Weights of a small mixture-of-experts language model, trained from scratch on English Wikipedia.
Size: 14 layers, width 256, 27.3M parameters.
Training: a variant of Adam for the experts, 307M tokens, 9379 steps.
Below are experts of layer 4 (counted from 0) of a mixture-of-experts language model. Rows are named router (the router's row for the expert), gate (a neuron's input weights, with its number), up (a neuron's input weights, with its number), down (a neuron's output weights, with its number) and show model dimensions 0-255. Each number is 50 + 12 x the weight over its row's rms, rounded and kept within 0 to 99.
After each expert's rows: "gets" lists some tokens that make up at least twice as much of what it gets as of all text; "comes before" lists some tokens at least twice as common just after its tokens as in all text. This comes from a sample of Wikipedia text that the model never trained on. Tokens count by the router's weight.

# expert 41
router:33 58 53 55 72 55 50 55 58 64 48 59 47 52 37 32 45 57 50 39 40 63 43 38 57 28 52 68 28 42 41 50 57 57 53 41 52 69 62 55 37 48 40 76 52 52 33 55 44 63 52 56 48 52 58 23 42 48 53 50 39 51 39 47 37 40 55 49 22 39 58 62 59 51 69 48 61 52 42 20 49 69 53 71 62 82 66 41 51 51 61 59 36 39 40 52 60 30 53 34 59 52 49 49 53 52 51 47 49 58 46 71 53 49 67 43 57 53 38 46 46 35 60 44 50 31 51 20 36 55 51 57 75 60 23 51 52 51 62 35 46 28 35 35 51 32 64 64 65 31 53 68 43 43 49 38 39 40 50 50 45 54 38 27 48 41 46 61 52 69 70 52 48 48 47 46 50 41 61 55 52 53 44 40 18 58 49 44 57 13 57 77 70 47 59 52 44 46 58 40 43 46 50 51 51 53 54 57 35 53 63 64 47 46 54 62 60 46 44 48 77 50 54 41 36 47 45 51 48 65 72 43 63 46 21 45 35 60 41 12 32 43 45 30 57 39 41 58 45 40 49 21 42 64 68 33
gate0:66 47 53 53 38 48 49 51 53 67 52 42 35 42 61 82 35 55 47 25 48 48 65 75 77 55 77 50 55 59 54 54 48 55 62 49 58 59 38 57 76 52 60 40 49 41 47 41 52 60 14 46 53 39 43 77 39 56 43 30 56 62 42 42 75 51 43 39 50 45 69 73 60 54 71 40 42 45 59 66 58 53 45 45 46 47 47 86 44 65 57 59 45 49 59 65 45 55 56 73 36 39 56 65 61 56 52 60 69 54 37 48 60 48 44 72 58 55 30 50 64 42 45 70 66 44 50 35 62 50 72 62 74 50 43 53 50 62 32 32 35 52 57 23 57 34 62 41 65 31 43 42 55 41 47 53 46 52 73 63 63 39 48 57 61 47 17 37 48 58 30 52 48 48 37 63 68 45 51 44 45 48 33 48 56 31 48 49 52 44 58 59 60 50 39 56 52 36 71 48 63 44 45 33 42 39 48 47 37 46 32 40 58 48 59 54 54 40 61 53 53 37 48 40 50 48 44 28 57 50 31 65 45 56 40 46 59 42 54 49 44 59 50 67 23 47 32 55 27 45 55 52 51 58 63 15
up0:51 57 41 58 69 61 52 48 30 57 53 50 64 87 60 31 63 59 58 39 60 78 37 30 38 50 53 40 09 44 42 52 46 55 53 56 56 45 66 54 59 60 65 64 51 44 60 78 47 39 40 54 48 50 42 46 47 45 50 80 50 52 62 59 28 50 70 57 65 59 36 48 43 53 45 55 54 64 41 46 56 21 57 60 26 53 59 63 33 47 38 54 51 50 29 37 69 35 47 41 37 57 30 41 58 32 54 48 47 56 53 33 63 60 51 58 39 41 59 46 54 49 39 58 50 50 38 56 44 46 58 33 55 56 28 50 31 41 38 67 57 46 65 59 66 46 48 64 41 61 70 43 60 33 45 61 53 47 64 42 69 56 58 28 67 56 50 41 53 62 52 64 46 60 52 45 55 29 25 55 48 35 56 38 62 61 54 51 52 28 45 34 39 46 56 62 55 46 64 48 38 46 28 57 57 51 48 35 67 47 41 39 42 55 50 32 44 58 37 44 37 42 34 76 82 68 57 71 68 47 54 54 44 58 68 40 50 46 40 25 65 49 55 79 64 49 58 46 59 29 51 49 43 47 27 56
down0:46 58 59 44 37 67 63 24 60 29 59 67 75 44 37 53 24 36 53 60 69 40 60 62 72 61 75 71 44 48 20 43 51 48 28 47 39 44 58 52 39 44 41 41 28 48 38 46 59 49 30 42 35 35 27 50 61 47 53 68 60 55 57 58 46 46 59 51 50 57 54 54 48 37 52 44 68 48 37 26 45 49 50 19 55 46 54 54 51 70 40 49 75 36 49 69 70 63 49 36 55 68 45 66 47 28 56 61 39 34 71 62 48 49 67 63 50 46 64 40 56 47 49 59 32 45 51 51 39 32 59 52 66 67 54 49 40 59 42 65 46 72 60 61 58 53 42 49 50 46 52 51 75 53 55 39 35 46 50 54 59 60 67 23 45 46 52 51 52 51 42 58 52 69 66 43 37 44 45 43 43 63 52 29 56 50 53 27 77 44 52 43 35 66 43 45 54 61 63 21 76 52 53 65 72 62 49 50 37 60 68 55 58 57 55 42 54 39 42 66 69 45 57 34 38 48 57 66 48 69 77 52 69 49 50 43 62 51 35 35 41 49 50 57 55 31 62 38 41 53 50 44 37 62 43 46
gets: " to", " of", " was", " as", " with", " for"
comes before: " the", " a", " ", " his", " an", " re"

# expert 0
router:46 58 64 57 64 57 62 44 43 51 65 41 58 54 51 28 87 48 48 59 43 46 50 44 40 34 45 51 51 45 46 41 47 51 46 51 40 61 42 54 43 40 43 44 44 42 52 32 42 30 53 62 61 63 56 33 40 41 63 57 44 53 39 48 39 46 61 55 36 40 72 38 77 51 46 60 40 24 28 41 57 56 54 61 47 58 59 64 53 75 50 47 33 58 53 40 38 47 67 67 49 46 47 37 50 28 27 33 46 74 59 82 57 28 62 50 67 27 43 45 31 59 53 57 44 52 69 34 50 70 69 55 50 35 43 73 68 59 50 30 36 56 44 28 41 45 68 62 64 38 41 53 43 45 55 37 44 42 47 58 60 55 30 33 52 50 22 53 72 63 52 40 53 56 50 40 46 50 37 42 31 45 44 42 35 65 52 53 41 30 49 76 68 45 73 70 29 72 55 54 54 38 59 49 39 49 59 59 55 64 55 42 46 47 59 59 43 51 72 50 74 23 47 69 57 40 41 56 31 62 65 41 56 54 39 69 50 55 39 40 57 59 66 57 54 57 41 61 61 26 39 55 55 63 59 43
gate0:46 52 48 49 49 32 68 33 37 49 53 59 70 33 24 47 65 39 65 40 46 62 40 58 47 71 27 73 41 30 57 47 62 66 66 46 34 60 53 64 28 52 57 47 51 44 47 49 51 57 41 63 54 59 39 43 62 43 62 42 22 44 49 58 35 33 72 60 48 44 45 33 45 48 49 73 27 65 29 46 49 50 22 63 72 57 47 63 53 65 63 56 66 67 50 39 45 49 51 37 74 44 50 53 29 49 55 30 46 57 63 83 48 33 70 47 45 43 39 26 42 17 71 40 47 63 68 50 31 43 49 63 58 62 42 69 66 64 49 49 52 33 43 41 52 54 61 48 65 42 38 60 61 50 73 50 40 41 41 51 45 42 44 43 54 37 31 83 57 56 63 49 48 52 53 24 29 47 38 70 53 43 66 47 47 47 53 28 66 47 45 48 79 40 62 54 52 65 60 51 54 54 55 48 45 62 58 64 64 54 72 59 56 54 75 57 52 50 47 50 66 28 46 59 44 48 46 58 46 57 54 54 50 44 36 52 50 67 39 37 47 50 52 40 52 63 52 53 54 25 48 44 41 54 52 39
up0:58 60 36 40 42 38 19 45 54 45 55 57 38 54 37 60 57 51 41 29 64 44 54 52 46 45 41 54 36 51 64 31 55 40 61 52 54 31 58 49 66 61 53 45 43 44 49 39 27 68 34 56 63 66 64 43 49 61 41 27 42 33 43 57 52 31 64 70 32 59 50 49 53 44 58 60 26 40 56 38 58 55 51 70 56 54 49 50 56 63 43 56 62 48 43 59 45 63 44 43 57 67 58 40 32 30 71 41 34 38 67 62 54 57 57 44 61 32 46 49 63 32 72 33 76 65 57 59 37 48 42 46 40 50 61 50 65 45 54 39 59 41 33 50 45 41 31 20 75 45 51 62 57 36 44 47 55 47 60 63 44 59 42 57 43 53 36 79 62 55 63 53 50 42 38 27 41 60 46 74 67 56 62 36 67 63 58 27 46 40 53 56 67 37 45 70 57 52 59 45 35 50 62 43 34 64 55 58 51 64 58 32 48 55 54 43 52 32 53 53 53 26 49 78 51 45 57 38 42 74 40 47 39 48 50 29 37 62 44 64 29 42 24 64 53 54 40 72 60 34 34 54 68 35 67 63
down0:35 53 53 56 55 38 43 65 56 43 53 61 55 30 50 46 29 53 61 54 39 63 65 44 66 73 50 34 71 51 67 49 39 45 55 25 59 53 51 54 54 81 57 61 41 51 52 45 75 51 45 44 72 50 48 46 59 50 44 43 42 40 59 50 42 41 50 69 60 45 50 49 40 74 74 62 41 62 52 62 34 44 67 46 43 38 42 30 36 34 54 69 65 64 83 75 53 56 48 34 49 47 69 53 45 57 66 61 50 47 64 43 52 53 40 62 46 37 70 50 50 41 61 43 68 65 25 47 51 50 36 49 15 46 50 38 63 25 67 47 51 44 56 38 32 37 39 40 55 59 42 63 52 63 59 62 39 26 64 55 62 35 67 48 46 34 47 68 62 47 54 61 48 50 18 37 56 50 58 30 38 39 69 50 47 30 36 62 63 44 50 52 76 30 56 47 65 54 45 64 61 46 50 43 52 45 63 50 63 44 43 48 48 57 64 36 46 55 64 52 57 36 60 51 60 46 40 49 30 25 36 37 24 68 47 72 39 26 68 50 36 64 48 45 61 55 42 50 61 55 59 54 44 55 49 53
gets: "'", " of", " for", "-", "ical", " New"
comes before: "s", " the", "ly", " York", "ship", "ion"

# expert 9
router:38 41 50 45 42 69 55 47 51 60 43 50 71 51 54 20 68 50 63 42 48 44 48 42 66 55 51 62 36 53 41 42 69 57 58 41 36 65 46 46 50 51 42 53 44 47 60 60 51 63 47 65 45 53 52 38 62 51 59 56 52 69 74 43 49 48 46 67 51 20 56 43 44 46 47 65 42 57 40 34 48 49 29 62 64 58 43 38 35 61 52 46 65 29 43 43 67 52 54 36 55 65 29 44 40 36 31 40 43 58 59 60 50 53 60 54 54 58 34 38 51 51 59 46 49 54 74 39 65 41 41 65 67 49 28 66 49 54 61 54 46 43 35 47 49 15 44 49 45 46 64 60 59 62 60 35 25 51 60 67 47 37 44 55 40 35 20 67 60 55 69 51 37 45 50 40 10 47 42 47 50 34 53 56 39 46 38 43 74 53 58 61 74 35 64 44 36 78 55 36 56 54 68 56 35 79 45 60 42 71 59 40 78 39 65 50 31 33 49 35 56 48 62 52 38 49 37 56 41 57 60 36 44 71 54 47 48 37 43 51 44 37 63 36 66 74 37 63 40 38 35 42 65 31 65 45
gate0:45 44 55 59 36 38 54 50 40 58 38 44 71 52 58 42 57 44 39 54 49 24 67 38 40 31 53 30 50 66 40 42 53 44 67 45 35 54 38 50 56 60 59 26 75 69 58 44 58 32 29 59 62 59 60 43 36 40 41 43 56 71 46 36 42 62 49 48 56 45 38 60 53 64 57 57 47 38 72 38 70 54 30 44 58 60 40 59 24 37 33 44 64 38 58 49 56 58 35 15 47 52 61 61 46 47 26 51 39 72 30 47 35 50 47 59 51 58 48 58 66 51 67 47 52 62 53 43 55 45 43 39 43 47 43 49 65 48 41 36 44 35 48 57 58 47 52 53 76 58 59 72 24 45 53 43 75 38 63 59 50 67 55 55 53 56 50 48 45 45 57 57 62 54 43 46 20 55 22 50 62 55 42 43 50 43 38 45 30 63 70 27 54 48 58 34 39 74 57 47 44 25 42 43 49 57 41 44 63 63 38 72 64 40 57 69 51 42 68 54 48 46 48 61 63 34 63 72 31 39 43 50 63 94 37 55 43 31 64 55 53 47 65 33 54 59 47 65 45 52 57 44 43 41 49 38
up0:45 52 57 62 38 41 52 63 47 63 40 37 83 58 43 40 67 37 24 52 53 13 77 41 44 43 52 39 47 73 52 35 50 43 56 50 29 52 46 39 54 61 54 33 77 65 66 42 54 46 32 63 59 54 57 51 34 48 53 50 58 62 40 43 54 49 48 55 57 39 30 55 40 76 49 62 53 37 60 41 75 56 37 50 62 50 53 58 25 46 22 51 68 45 62 59 61 46 29 20 53 56 66 55 58 43 34 40 49 65 38 40 35 47 46 57 41 51 51 51 68 55 59 37 49 59 58 40 57 46 38 44 47 33 47 46 60 45 33 34 38 29 47 63 57 45 53 68 61 59 64 71 20 46 44 40 61 47 60 62 49 62 56 53 53 64 58 58 45 47 64 63 63 43 39 46 21 56 34 53 69 44 45 44 54 51 29 48 34 59 60 28 40 44 55 43 46 70 58 43 51 34 35 41 49 55 44 37 65 54 37 61 51 51 49 63 53 47 57 53 55 35 44 64 59 42 67 66 27 36 45 41 75 78 36 64 38 33 58 60 54 41 68 27 56 67 46 62 48 46 57 41 40 39 45 36
down0:58 37 36 71 58 36 63 60 44 40 45 49 56 55 46 54 52 72 67 60 54 30 50 64 68 39 63 47 49 66 37 55 43 66 56 50 37 56 56 54 47 68 37 64 42 62 52 31 64 57 44 51 69 53 55 31 35 58 42 37 50 45 30 55 52 63 40 43 59 66 44 60 43 51 60 59 67 53 50 57 62 55 52 31 52 52 26 38 41 48 40 45 62 62 73 49 48 58 50 61 31 51 55 55 63 55 36 70 52 53 54 37 53 66 56 95 59 49 57 32 36 39 60 58 49 23 57 51 72 45 53 37 35 25 68 39 46 32 28 54 50 25 49 70 39 62 58 61 39 63 37 61 60 54 42 59 54 55 48 26 53 44 47 58 55 46 73 50 48 42 30 61 58 63 46 60 59 52 48 39 71 54 47 37 41 49 47 48 42 56 57 43 55 62 28 23 50 45 30 66 51 48 36 46 44 35 64 30 63 70 50 62 39 50 52 50 51 37 46 62 49 37 35 54 58 76 67 67 44 33 34 47 43 38 54 58 49 25 67 57 44 36 23 57 55 51 43 50 61 58 80 44 49 47 60 75
gets: " |", "\n", " D", " st", ";", " d"
comes before: "\n", " ", "==", " 1", "The", " 0"

# expert 15
router:50 54 43 64 56 54 48 54 35 53 49 40 49 38 46 45 57 79 57 49 58 52 54 42 54 37 36 66 49 36 58 46 55 48 53 49 51 48 46 55 48 37 31 75 37 40 39 60 45 55 24 82 51 46 48 49 43 16 61 48 45 58 46 69 24 37 48 52 38 26 70 60 55 41 54 62 38 50 50 54 46 60 43 55 54 59 58 56 29 49 63 39 46 45 33 49 47 57 56 31 62 51 36 52 43 46 25 32 49 75 68 59 63 38 59 44 59 45 43 49 35 49 39 42 33 48 41 43 48 55 57 58 48 67 43 51 46 46 71 44 72 46 39 25 45 50 76 70 71 31 42 65 57 63 66 35 26 19 56 48 70 41 35 38 54 36 52 51 61 60 66 57 42 61 31 27 45 49 49 45 30 47 54 57 46 48 49 52 36 55 55 46 64 41 62 56 55 46 45 51 42 23 75 43 53 47 69 71 43 55 59 44 56 54 68 52 63 76 52 28 62 60 61 62 55 48 46 63 30 71 55 48 50 56 34 37 49 61 42 38 55 39 57 53 71 60 34 66 41 23 26 51 62 41 61 41
gate0:53 35 40 51 28 36 50 49 41 56 54 18 37 41 48 56 52 42 45 48 60 44 49 61 37 48 35 46 55 58 56 50 59 49 31 43 62 49 61 41 44 53 44 40 31 30 51 38 15 47 55 45 54 57 46 31 54 49 47 43 59 82 63 48 84 69 43 42 63 45 42 51 36 34 74 46 60 49 37 31 34 67 65 54 40 57 56 64 57 46 48 54 57 50 51 56 54 79 65 40 33 40 38 51 58 56 25 36 50 99 70 43 64 53 49 61 35 58 47 54 30 70 63 42 41 48 39 54 48 42 54 57 44 51 57 54 58 51 24 75 48 57 67 47 57 44 57 25 68 50 31 51 25 64 47 57 46 49 66 51 55 59 32 51 38 64 53 56 41 31 48 51 52 32 49 48 47 29 51 63 64 50 54 46 57 56 76 25 66 54 56 41 56 60 48 51 56 60 51 37 44 42 30 58 50 46 63 48 60 60 55 67 57 39 77 71 61 57 56 47 49 44 49 64 46 41 59 49 40 62 57 36 39 56 59 63 52 59 54 49 59 57 58 53 50 63 31 49 52 25 61 56 69 38 44 52
up0:43 47 55 29 74 66 63 50 65 36 57 52 64 53 51 62 40 54 46 49 52 40 39 43 47 44 43 65 49 44 54 52 54 48 57 52 41 50 61 58 59 42 23 61 58 49 43 46 61 51 60 44 40 38 51 62 40 51 53 44 42 21 51 52 36 08 55 57 35 62 57 58 58 71 34 46 65 49 47 47 56 51 38 46 63 44 52 49 55 51 57 32 31 37 46 41 52 54 49 46 44 63 67 53 43 43 69 48 45 17 28 83 41 49 58 46 55 47 51 50 75 25 20 70 35 33 58 52 58 33 39 41 60 50 59 29 63 57 65 27 63 32 55 53 55 47 47 68 34 45 65 47 64 52 45 46 44 39 44 54 30 61 50 32 51 29 46 39 57 62 54 30 34 43 57 41 50 60 51 29 28 39 50 51 48 64 26 73 40 49 38 45 35 54 58 48 45 55 51 63 51 74 62 38 46 61 34 44 51 33 47 21 56 49 40 31 41 49 38 43 46 61 68 34 46 62 39 59 71 47 39 61 72 48 64 46 56 26 46 54 63 68 62 50 57 66 66 56 31 64 39 56 47 68 59 49
down0:53 58 61 62 48 67 51 49 43 75 55 47 41 55 54 29 62 35 59 55 41 18 63 49 67 54 60 53 44 60 20 58 27 32 66 38 55 42 47 72 51 54 52 64 51 52 52 75 70 41 43 42 34 58 40 55 75 42 58 52 53 49 30 63 49 63 66 44 55 70 31 39 73 58 42 50 59 48 59 49 49 43 42 39 56 56 38 50 38 57 55 55 57 48 36 49 46 40 50 64 64 65 34 58 37 54 62 38 42 38 44 50 70 45 32 39 43 63 48 59 64 73 69 63 42 68 44 44 68 36 39 41 77 66 55 40 44 59 60 45 45 75 24 40 46 46 68 65 39 33 34 47 63 65 52 18 47 35 52 53 38 47 63 43 50 40 65 61 43 54 52 63 55 74 55 48 59 50 40 46 51 45 55 58 57 73 37 67 41 57 36 74 55 54 76 63 39 47 67 59 60 37 49 45 34 32 38 46 37 68 63 43 43 40 48 58 31 61 39 42 38 53 30 61 43 51 62 42 75 72 39 36 45 59 39 45 56 43 43 46 46 51 55 48 32 40 51 45 60 62 57 63 39 58 40 73
gets: ".", "-", "\n", "|", ").", "==="
comes before: "\n", " The", "-", " In", " He", " It"

# expert 12
router:48 61 52 56 47 57 63 31 53 47 53 58 56 86 53 35 59 47 60 27 48 47 44 44 51 56 43 62 39 46 31 51 47 37 53 55 45 60 51 43 36 32 42 67 42 36 36 46 55 69 80 62 41 57 53 37 49 54 56 71 35 54 53 30 53 50 50 57 45 31 57 56 55 33 59 61 36 50 36 36 28 62 51 44 49 70 65 60 48 50 55 15 57 59 45 37 51 25 56 44 43 70 44 47 43 69 25 56 39 54 51 46 63 37 70 52 38 49 45 39 51 36 50 47 47 41 54 40 42 55 56 59 57 61 44 47 53 64 49 21 49 37 49 36 49 40 67 55 49 49 64 34 68 59 64 36 47 59 29 70 63 19 49 30 55 30 43 50 58 48 60 47 55 45 47 29 46 48 37 58 38 17 72 40 53 56 49 47 62 52 47 59 47 40 54 42 20 37 44 48 61 64 64 55 27 76 72 58 26 67 61 45 65 47 61 50 48 56 34 44 71 35 44 50 43 59 31 66 38 57 65 62 60 62 35 50 34 68 30 45 31 43 43 48 63 64 46 49 47 36 37 51 34 45 59 42
gate0:51 39 48 83 40 53 56 52 44 60 49 49 64 52 54 48 55 47 36 64 39 55 56 62 54 46 55 63 46 71 59 65 60 52 54 46 64 64 55 61 18 46 55 46 46 47 51 59 32 28 72 44 61 24 36 38 74 31 75 40 68 57 59 48 48 46 56 52 72 50 42 60 34 58 62 42 36 36 44 50 33 43 46 44 58 45 57 42 37 49 40 60 41 35 44 44 84 61 41 37 45 31 46 33 34 72 44 61 44 49 39 39 55 54 55 53 59 62 35 46 47 55 53 54 70 61 62 38 37 62 53 39 55 69 53 56 74 70 50 74 32 56 67 72 36 51 48 45 43 51 53 39 63 39 40 60 40 59 33 52 44 30 59 43 23 41 49 61 52 49 72 57 60 51 66 56 50 77 99 46 33 44 47 36 50 65 65 50 40 58 46 60 48 42 52 38 41 53 62 44 37 48 42 71 47 38 43 37 58 41 57 47 39 49 33 31 73 65 57 41 40 23 45 56 25 55 39 51 49 52 51 27 59 47 57 37 44 57 54 50 55 56 47 48 45 45 32 42 51 48 49 41 69 54 52 56
up0:70 51 53 66 41 58 63 52 61 38 55 21 67 50 43 50 40 64 18 48 37 44 24 51 35 42 58 71 41 45 60 64 59 55 64 45 57 49 57 49 40 51 53 61 56 47 59 28 57 46 57 31 65 47 49 35 71 51 75 53 56 44 47 54 51 35 32 59 81 33 43 43 46 39 62 47 55 63 44 44 63 77 52 50 53 52 63 40 39 60 50 49 50 34 53 55 52 45 48 45 37 47 61 44 47 50 36 41 57 70 39 53 71 66 55 54 54 52 60 47 48 35 55 60 47 56 51 45 45 68 28 69 57 35 61 41 61 59 52 80 32 65 60 38 48 51 60 48 20 54 54 44 38 50 63 67 44 67 49 67 38 47 28 51 34 74 85 52 67 38 71 29 37 45 60 56 53 54 44 59 56 49 60 37 33 56 76 28 38 50 45 61 51 25 29 58 68 42 46 62 55 51 44 55 49 38 43 45 79 23 41 36 45 27 38 30 67 47 43 38 44 44 67 50 43 41 45 48 35 54 57 62 41 35 64 48 47 41 49 68 55 66 57 61 45 56 34 54 51 52 53 53 56 41 42 55
down0:40 45 42 55 43 66 64 59 50 31 41 41 43 37 57 37 49 62 40 34 59 45 45 37 55 45 67 46 51 53 55 73 50 43 45 54 36 48 58 41 57 49 68 61 81 49 42 48 33 54 45 37 73 44 49 30 49 71 49 50 60 32 27 39 47 44 45 36 67 34 37 45 46 70 56 31 51 76 25 30 43 65 63 59 49 43 35 34 49 38 49 37 54 52 59 50 48 37 46 52 31 54 48 51 57 57 31 50 51 42 71 57 56 46 64 48 35 38 46 50 61 41 54 81 32 58 68 14 60 41 67 41 45 65 58 60 43 67 41 47 37 77 50 38 55 47 55 46 48 57 47 45 57 38 76 55 49 71 54 44 41 56 51 36 39 36 58 48 51 65 54 61 42 27 48 41 35 53 54 40 60 47 39 34 38 38 48 35 62 50 52 40 41 30 46 68 68 73 42 68 60 66 80 69 57 58 59 43 53 54 70 35 57 38 30 42 58 71 23 40 21 34 57 42 58 26 36 43 41 34 61 56 39 48 67 48 44 47 57 60 40 49 44 50 48 43 49 45 48 52 41 31 46 45 43 58
gets: ":", " |", " and", " of", ",", " to"
comes before: " ", " 1", " 2", " C", " 19", " S"

# expert 29
router:53 55 51 42 66 44 54 34 41 45 60 58 45 77 49 54 74 65 59 30 41 61 47 46 39 47 55 79 28 46 46 37 71 47 59 57 56 58 34 49 52 38 49 75 59 42 45 45 38 43 51 70 31 56 54 43 34 43 47 47 50 64 50 74 35 42 59 70 45 48 61 67 56 45 55 46 43 42 52 14 52 52 55 52 51 60 72 37 53 67 45 28 50 48 37 36 71 49 67 51 47 62 47 21 42 55 28 46 35 51 49 59 70 41 72 30 33 52 48 41 51 42 72 43 42 41 62 32 53 47 61 48 64 60 40 52 59 60 56 59 61 27 29 15 51 54 59 55 52 45 38 58 68 50 41 51 36 39 46 52 49 35 37 51 56 42 46 57 60 56 56 48 40 56 37 33 36 49 60 57 28 50 46 31 46 55 63 45 52 21 48 50 52 38 70 50 39 39 83 61 68 62 58 41 24 44 58 47 55 47 65 54 59 44 74 54 59 45 51 56 68 46 59 31 33 51 55 71 41 55 63 55 33 62 29 49 54 63 40 44 41 38 57 38 62 58 38 72 55 45 42 36 40 42 58 34
gate0:40 42 55 69 74 67 53 53 40 51 62 57 68 77 45 44 48 52 48 48 28 58 53 37 46 51 61 60 35 39 38 46 35 39 55 43 56 52 54 63 28 38 49 57 43 54 37 44 49 44 38 59 69 45 42 35 48 67 44 65 57 45 74 46 25 40 65 58 58 53 61 31 37 48 64 61 34 59 34 39 38 66 53 64 55 44 45 26 64 68 42 45 68 62 58 59 36 38 53 49 60 56 36 39 57 39 42 42 49 43 49 39 43 49 61 44 59 29 46 32 46 68 30 47 40 55 53 63 43 58 51 56 57 59 48 54 44 38 63 57 47 66 50 45 45 34 60 64 41 59 60 46 62 45 62 27 51 67 28 49 82 57 57 53 31 34 53 81 36 45 61 37 64 61 54 39 32 61 61 46 52 70 54 24 41 47 34 53 50 38 52 65 40 42 48 46 32 51 25 43 36 29 69 34 54 73 39 33 43 53 84 39 46 60 57 51 47 60 57 25 57 51 20 34 49 65 56 54 62 60 57 36 45 67 42 54 46 66 58 41 31 60 58 35 66 76 62 41 56 51 54 45 53 50 46 57
up0:35 40 50 55 76 50 47 63 39 42 50 46 65 68 47 51 47 49 59 63 39 65 47 36 38 49 74 53 30 30 38 54 40 42 61 48 69 50 61 52 30 51 56 71 50 63 40 41 44 46 28 51 72 38 56 38 46 67 33 40 68 44 67 50 21 40 61 52 52 59 50 37 36 51 64 38 47 61 49 38 47 61 65 38 34 40 47 29 55 66 44 58 62 45 65 54 42 47 48 41 58 44 44 46 63 51 47 55 60 37 40 26 47 67 62 51 66 30 47 38 39 46 39 49 42 54 45 60 42 51 37 51 46 62 63 63 48 35 60 53 44 55 49 27 48 37 71 64 29 64 80 53 53 31 75 37 58 65 24 41 58 44 58 66 45 47 62 63 40 36 59 59 67 37 67 50 23 61 49 46 62 63 44 41 42 40 44 60 72 64 40 59 46 54 32 55 43 50 42 42 35 37 59 32 60 51 36 39 36 48 70 36 53 71 65 47 57 51 66 35 48 56 20 29 54 75 64 55 60 54 49 39 37 59 41 63 54 59 64 59 38 63 47 54 57 65 61 54 67 74 58 52 58 45 26 51
down0:45 42 45 69 64 35 44 35 45 26 30 52 58 62 48 43 60 85 46 43 36 32 57 39 66 54 52 35 48 38 60 56 39 39 63 41 45 47 50 46 64 51 49 47 67 60 47 57 43 55 16 80 40 38 29 59 57 57 60 59 54 47 63 49 39 69 65 30 53 73 51 34 40 19 75 50 36 31 57 62 61 47 59 48 30 51 60 44 48 62 39 35 57 36 52 26 27 32 54 54 71 59 36 65 35 44 33 46 51 53 36 57 41 50 41 56 66 66 42 36 48 50 56 45 42 59 32 62 57 42 54 64 46 74 44 33 36 56 45 58 45 48 65 47 53 60 49 39 39 37 63 39 46 58 54 40 44 47 59 63 44 54 51 42 59 42 51 38 61 50 59 48 62 65 60 62 55 43 54 62 28 41 39 43 64 47 43 45 48 41 35 52 48 50 70 85 40 44 29 33 44 34 57 40 62 47 37 46 67 42 48 52 41 57 41 80 40 43 60 45 47 42 37 43 52 45 57 50 70 57 56 25 43 46 61 82 42 50 32 50 39 42 52 42 29 50 57 47 38 58 78 34 53 43 56 39
gets: ",", " and", ";", "),", " that", "="
comes before: " the", " and", " he", " was", " which", " 19"